config.yaml
routed_scale: 1.0
init_std_router: 0.0293
head_dim: 32
vocab_size: 14624
norm_place: "peri"
init_std_up: 0.0632
init_std_down: 0.0632
lr: 0.00727
beta1: 0.95
lr_head: 0.0107
schedule: "wsd"
seq_len: 1024
Below are experts of layer 8 (counted from 0) of a mixture-of-experts language model. Rows are named router (the router's row for the expert), gate (a neuron's input weights, with its number), up (a neuron's input weights, with its number), down (a neuron's output weights, with its number) and show model dimensions 80-159. Each number is 128 + 24 x the weight over its row's rms, rounded and kept within 0 to 255. Numbers have three digits each.
After each expert's rows: "comes after" lists some tokens at least twice as common just before its tokens as in all text; "mostly gets" lists some tokens that are sent to it at least half of the time. This comes from a sample of Wikipedia text that the model never trained on. Tokens count by the router's weight.

# expert 73
router:120145138131139113192120156154120132117152140117142159049160107122140141121139109104097154118141147113144120114128156098112141121149132115123143125116139100094137116143161140135150142129109082138108122139100097129086121147103074128091172122
gate0:110091082117139157131128095101149097101106114125135144078143128174132163105162141124088133108124111071079148121112106063178141139128113110128163090088149091110180115153141135117152130097072140138153125114139132100113111113113138140134089143
up0:152124112113101140143126057099142124091117106095130147123123133180141108154147153118126143100130164098113158112099128109126116144118077139142132095151104104083156101160202096129112077097085126120132130097099080129142134122106132100123098180
down0:097112164139140131134133163121100140132110168147159142160100106114164112160119124137098130109149155177124198122128128143127130134147118098124133155117089113139148125160121139120127090118138087120102117108085108126109100164080066111121141104
gate1:163138107138134162116108129119095164131153106127146140132081109168101143122159124129157156076142173160137113082091137166140101153156138113133130138095079104141119189171147107100151158114179114127100122115108119192133096126117143095097128186
up1:120122097139099142107062143110123150119114145120136061139133160099143171164138121109145149099169101123093109112189163133130119171129144190105118148140133105114135130104121139098159169126165119134126121094130120147134137129118145111140116166
down1:147142149084113123133100130114113116105087113141143143129138110115098139129082103132094167179155121106117133166132157119135120150147133141143119131095120110133099114129174106126128140074148107114099086125146119115136137099116084125070121100
comes after: "to ", "he ", "He ", "also ", "and ", "has "
mostly gets: "took ", "wrote ", "gave ", "provide ", "received ", "make "

# expert 48
router:140128103132071167115139124131140106103153134159124124133150140161118111143165128123142155109115116137111077143140155124111126119140093126147124100155120086116161123121106124127088112105134139150084166108105194126092122091117158089122131098
gate12:115132121149133157118152114160163119104108149126118152124153133149127153117136178097113121112081152115128090134150131115114123160136173104148156117119093155106149179176151146088101110139103154125138164145125149079146113160129090146122114104
up12:170116144146125106076150157104104143149154130150157132117146153086164144119156121136150110154137136114119133135100130162114141111131111085162129108113147094115129132095091151139128084093095119094119136116140116157150173133129120098132130102
down12:103157130120147089091148077125167122127131161146104136157161057121117135154137097129089127113159142140125140118163096142088138138128167146160110187157114149095142128142081133125116154117148120110107142108134144105129153114128123115111120124
gate13:177127099096089162109105121103147098131152129137146129103143094141147128133114176148117116105120105146118103153145157111140136148132083124113184119155112121151159107161128132129158063108144139164118113093138108124073145151111108108107100156
up13:134117143143111109136142132116131147095122160139088135081156123105140117139124158156138132100133098130099124146133140154155133162077133145131180124151098126129126154146130099159114107145149154132110108151130139128055171118128123134114150076
down13:091147105147136129105147103132116105116125110093168146127195147115075139148133162150140128121113154133107131133166159135095096112115137114121150136105107143107155080111195154128118107121119112135167140153084094096134129123118135138140104127
comes after: ", ", "- ", ": ", "(", ". ", "of "
mostly gets: "St", "M", "Kh", "D", "P", "Om"

# expert 110
router:174135115144096143117152124161103115148134158173164106113132136133130068118152122094137074124139102148109149137103101113146148101116157089140142149109133108137145172139091135068107135142136121131111176130092094117131102107108132158121108138
gate0:108089159137125152115144146149126075086081112136098140144088117169169118110131164133142141116126120137111183148136129112112151144129088114165160159141126140075141157134135138111107138093155168096115160175142101136133130100129162144150118102
up0:124138137142108128154111098129145101079107115145136126125097097138117145077135135139124119128140160102129155064139096148133148085131143105162116154109109130119129110161164127131097150153100118162141179139129092094092124124135097059121138073
down0:116118154153167131112100135107155130119112184131140166155122133121119147121141137137173095131118156100097118133123110175120152087117122092141138124092101106139150151132161159117145152130115130127121152111078135115155143158082114137148154121
gate1:147117100153180092153168141131132117118111134123138154123133115160123150167138139132118123078131157105119090122137131081163123126108128150145137119126142119130123137076104067164203118115109114141138150075131167166116141150109129127103157156
up1:115111148132118116125107107121142114111167141132122093141129121121134159139140087130117120076121128100152118079136147095121106130111118151094163115125113121076139119151086089085159117123120148132133082164124123171130090126134127122162105122
down1:106164139106130122100131137091124158117161147117160118139145124152122119134096150140177123136147171107126110141109187112094116113167111140139134126156130122104118157105157097063118163101147124107117180136118116174137088151092132154125094165
comes after: "\n", "/ ", "0", "1", "2", "Years"
mostly gets: "FW ", "→ ", "FC ", "AFC ", "loan ", "iga "

# expert 137
router:125117087170120135146172113143137086093134146152166159132108107147162117097166146103135105116120148125176156118123164143125131165116126145128116121141144133120154121099087135096110122103108139098137143122145102158135092136162127090154123157
gate0:128105064100166151141158129114111113119133132144130115134100157144149121134108141147158143113143100143156186127131141181103110120163119133140091123117089141099133151155143136131110103105146162079125112129104089133128169149145124118158127089
up0:141105182115112084108117103111140147141113144144142107146121096085146136159178104103110127142112154085128087144124109083133140127142119169090136127129155104167132123099127107106130138161097071153127130130137162124134097125091153168143117154
down0:117109112103140140134113122108113149080173139174136127150092161137099101100091171134135126131116105122122100172163099162168113134102128103137115111095102126146136135115150164140122087097084161084124108168105089129116135131135093132106119101
gate1:109153083127116099130143102134141146165197121153112119098113146144185128130133142138132140163111138129069134138133122148154149122088157140140094163125144147162129104098150128178106140098147158103149137112140103121129128134125166099148152128
up1:135134151141112121114117121151102113121135124137117122117122134121143080177180084149123125131115094128073136100160122160139122108093087126148115117188120112149136140080157116099115106127141131110096126128097155083097131136140143133148099090
down1:125118119099150104137135155133126094089107119102120131104146147159098140139115150107144140094105133101192131126098146086091165159161099137155144126129137109119168176155133126124151112138150111114131112146092065164137102090109107115102111156
comes after: "| ", "- ", ": ", "by ", "USA ", "; "
mostly gets: "SWE ", "Chris ", "CRO ", "RUS ", "FRA ", "JPN "

# expert 52
router:133110097116101149144138156147110098111170139156139154153115074179127120094122145100117110135067149161108103104128115092134131126130163140146118127135127141098149128125154102121125141140167149120093134074163125133075113072150157087137158103
gate0:091129105115140150098147120120120157091158084144140128139085142086135143107108115119118141123119121117142110136110117120108136108191116142112103112102115127088114111129131129116132178126164095142187169164142145146121123139128136151159123161
up0:169132152104150163120139109164114135153143097139097131105150192100105188129120127121136113138139097136150094151126121180129136127170165138146111150047148122109159141145149144143134142091147109151165151139146165126153143106124117153110108102
down0:135154192099155111118142149139119105130175113140153104109133126130154154138132085184159140123101138071116130142157143097098135101140124119081146107063124116095101112116149072124137123130140120166126144149098126119154110116151125123133132157
gate1:133134112145152146167138150100119075161100119133146112145113131118159095216123132170132175082101136101100104123127122126110162136149124109131089138089116131157117136167106085132132124119122173159093143169130141111111122153125110115139150159
up1:085128155163152132123134140108132183106103139147128120127134164147152123134130142097109113145128168104139150169128114144163147125160149128119144133144106174112139112099121107120144062107096080092143100068142116111114106123136165109114085098
down1:133127112146107099123121104182150172186116125135084106139111098124146119120085113075147091138080111156112136161139103124159148107099108131136133133158122141116144124089147127104112151148118128136114123104150120131116125117144144173125144137
comes after: "| ", ", ", "- ", ": ", "by ", "; "
mostly gets: "Trev", "Tim ", "Sarah ", "AUS ", "Stephen ", "Domin"

# expert 26
router:164131131101077154118150140119084121126126114120109135102160136136145160151111117171106122108091106109116152119133146140116151169123083135129175095114136144155153097127129140128137098124136116118130116123126138132108088098116134130159110105
gate12:128147098129118138143099146161159131132140134173099145157139146152139107131136095106089148115109084119094177116105169126118102154121084111111072118137125167144110114121138117122092109140133162153137116126187125119140114136161141143137113101
up12:170119112131100104099112137091105122117141153126126138127135139162168137140149157130142150101141112138106145121139133153141143167056132109137111148104140120113091080144145126126067153126134129102174155132105166104132119141162072149175100111
down12:130112137105142125109123132149139085145141098135105153112165136124124158125126107125095140144135183158127129160135120122112136134103089124089142097122153102136119110130145118147141119148145133105115132132133097154115091093111111083101140160
gate13:157124135098096150140133177110127166103111116147142110122146140121164183123139118107113112111104135154131142130115134102132140102107092133164117127123113114201141097122155110101122129093122138123133140123140078165099138111125098110123155136
up13:168137166107155099162127100113119102113123102094078148114145167107146155101144119129088132126125116156137114129139183175154090081126166090084153120100143120122156129114142133141135078151110120124120084153141146101137113173131090134123127144
down13:115139117181090137148128093176132137133100161102145117121117118148096108126170124094111089141135145113119119132146120103136114167124155133085118115104079128115097122125144174136127116152152141124114124091126118138155125126128127116128130154
comes after: "a ", "the ", "an ", "and ", "new ", "s "
mostly gets: "army ", "production ", "business ", "construction ", "railway ", "information "

# expert 88
router:133101159089142170116150142134134147125124118099119153100130136121153145157115116152126132146117124135078169118134089131162149138141114131080123135109168115120191131130138114108111090094134127140131144083092138143139114159137085135097136148
gate0:084071154130150174154117173165126140126136160127109130122145158105098150107145173144116152152119107108154162138144132145176098147104131136113158150165108173090151143139099136120117078123109137164147129134160194129114145152115095089151119164
up0:115126129124150137156166126117128127101144159140142132067164124110093187145077141149150148161143100151145128140105121134155116127143158133130135147083103122120143168151136127130127093125167168128141137122124123075120148155084101091114110156
down0:074153098124127165090100098147138061148126105095126147142122118142148120116147130122164099144127153142128186093124172129114144114145119124141127120119119136116172136131163135131111110097183125149121126163140126133120124137122135146155091137
gate1:183132131153150148177124135115117151132132146130103177087099104133127127113110133071108127158120133111164149148151144148120095097153136153119067136120091124110084101090117133124054120143126096085126118157131133129143136132149133158099145087
up1:117133148153146118112129127142124116115135093147085154159106170136111100103127130138104183100106081119123155111131095157129110124128141145157117143142128137150135165084124127097169109118168128137095070128152155172092120129149099130095136080
down1:123152119114142124161160102152121158098089140129142145122127134157135152144108142116125130094105094112195119125112074109115151113096146092102095087153146113172137050103114096123096068115144123091158096106133121104137117145140107154133133138
comes after: "the ", "The ", "his ", "s ", "this ", "their "
mostly gets: "presence ", "creation ", "idea ", "establishment ", "basis ", "appointment "

# expert 141
router:117102110120084150103099129121089121128140096108139131130131147122125168161100160163124135122124128115113129177144098094151114158118155138114135091090089088131112112126106145120114094194141105114144087143116088130135117140095135148134110064
gate0:145140139118147156108165140143102114155159135136102126138166112139136109143142143191120142125164151153101136145142108124121113090120168122126148132121061137136085116085139147132164119158158136149084125101119124161134111121138160128139144144
up0:158110134161123125126104098134150131130131134131111154150099165086109175030087109149095129095132131151112142109119164127151114111137172149109123137147115124121141113133120123062156081136129133130104136119139171128123128145092108121146116135
down0:126119143132155140054147145119094145121096102128081152113139117173142109134142099120200170117128134139140155128100131147069123099099122171141157117137133106129116132143157137142137100142164151095125102109060148168146111142118139123149137151
gate1:118115145109126131122129154165100133108129137145069115166119101128077143164148109103153138107144136152168109137124114136159160091089162112132141122088112066134134119080136136159140161137130124131130133146101154139149155115128140132116160118
up1:146090077115104120151167130188111118097090124140146107144129077155148170125114140105134091100115142162132140154194142128121130121103084168185140144134135088108122093162090125146097122194140118113129146147156141135098122131146153136140163158
down1:082105128107163146121142138110148084096154099106127131126152104103095158123167129145097137127115087079116108126124118114171077160104137127134136114128132130107146148095124156156136137127162117092125141114136152123122157167089049134149135142
comes after: "- ", "200", "201", "202", "== ", "=="
mostly gets: "Public ", "MPC ", "Interactive ", "Postal ", "Ex", "Official "

# expert 188
router:119142120133146186131127134146132123129101087096097141158111163083116144140146110143099117122147116116106080114137094090134139139134083141130129116168148124158154112118113124150144117139091108153118129150171149108141140141131136147102133068
gate0:125081109118110147133138178112159110114140131129112140112105091154107098113124078098135116095164113127146108093117175108125178165132120111107132107128147161141120140128144147134100138098140139178145133132106091148158162105146142162106144160
up0:135143118156139151124128153130101124133131108131127108116082099119155088071135119101141128105136137126134098141118159149113144176142092153167109087124133151163099189063135151141149118096140124139118132157183134134122103074140143136081136124
down0:151160125088164142105132149108167136132200087133124137107106133104144154106130141139133143134138097111139112105137112133162140118122089129134077145118095166098145124149096127127133151087094128120121113176159122133118131145105118138134110163
gate1:135134120098127176132156135133167160106130178141110151099118138155134104116151133085134159115143111119106128124151116124114119137131140117114118148139147116147148110131057151066138149114109137118154142165129128154092142127136156174136165069
up1:142135129114103122105173109110174141152091100124110137097096134078123092161115106176161129134115165191119056108105109133108121126173143112117133104151152108156112152133079156137104133123121121124135148144138126096093145129147155168089125125
down1:163108120142147131112178141171047094145122100115115127088151112127107110122131165150162158153125118151099148109137135127179083104114169109109157136125117093152128122139142110145141168100130129150113110140128111148100148123110112110120123113
comes after: "the ", "The ", "a ", "of ", "s ", "\""
mostly gets: "Jer", "New", "Bet", "new", "top", "Ath"

# expert 68
router:105087137106145131160118155165138150170145115141112103125141126059153099151148104098107119117138141126104109096156165072140106148121113130172168152089113163110168101122130142107103145151155121110122139114103118120118132116121099121138162155
gate0:132116103112143111156120150169141106139141161146066164116148163111156154119110105122087158097093148162129107101146127126134167133142098142097094118130108136152181116132154117145135091134093088117125120120092123101134130152146123174155151142
up0:105145169097177150119147107134142120153117106107109103140129142126116140078114158121152118123108128130088115139147167125103129106096162155178115158129115108133110104134161136118117150101177123186180158126143129123134129135162133129134131121
down0:129149074149122131096107140104159157111113137108135117128133069128140131138123117114128110137150152138124143117115116123145149142142148114116113124120131130124114185125141124148098125122148110133084097153117179128142151142122096062158149119
gate1:108104105133121082156113168110140121103129117137123115118137151125085180126142134157136105131135125138134118101121156113138141128129154139126085125172131170128090120134115134142101118129071147176149121085098087113147119126123119165191113134
up1:118114147168134207127105120145141127167154108118122122119145118171130142125142148152119117120112158097126153112131120126156135130094093096136125101099123154115093192151117127129139062131139109090110118172132173128138132191134089119137123161
down1:147151103129107145175144139154151149090134114144115119174129102138151138112100139132134109121082126180128150127146143084117132104115105113142146093099153162127131120186144111116121111100124161108127174111132148149147178134106140181120111152
comes after: "to ", ", ", ". ", "due ", "more ", "he "
mostly gets: "despite ", "Despite ", "tells ", "about ", "stated ", "saying "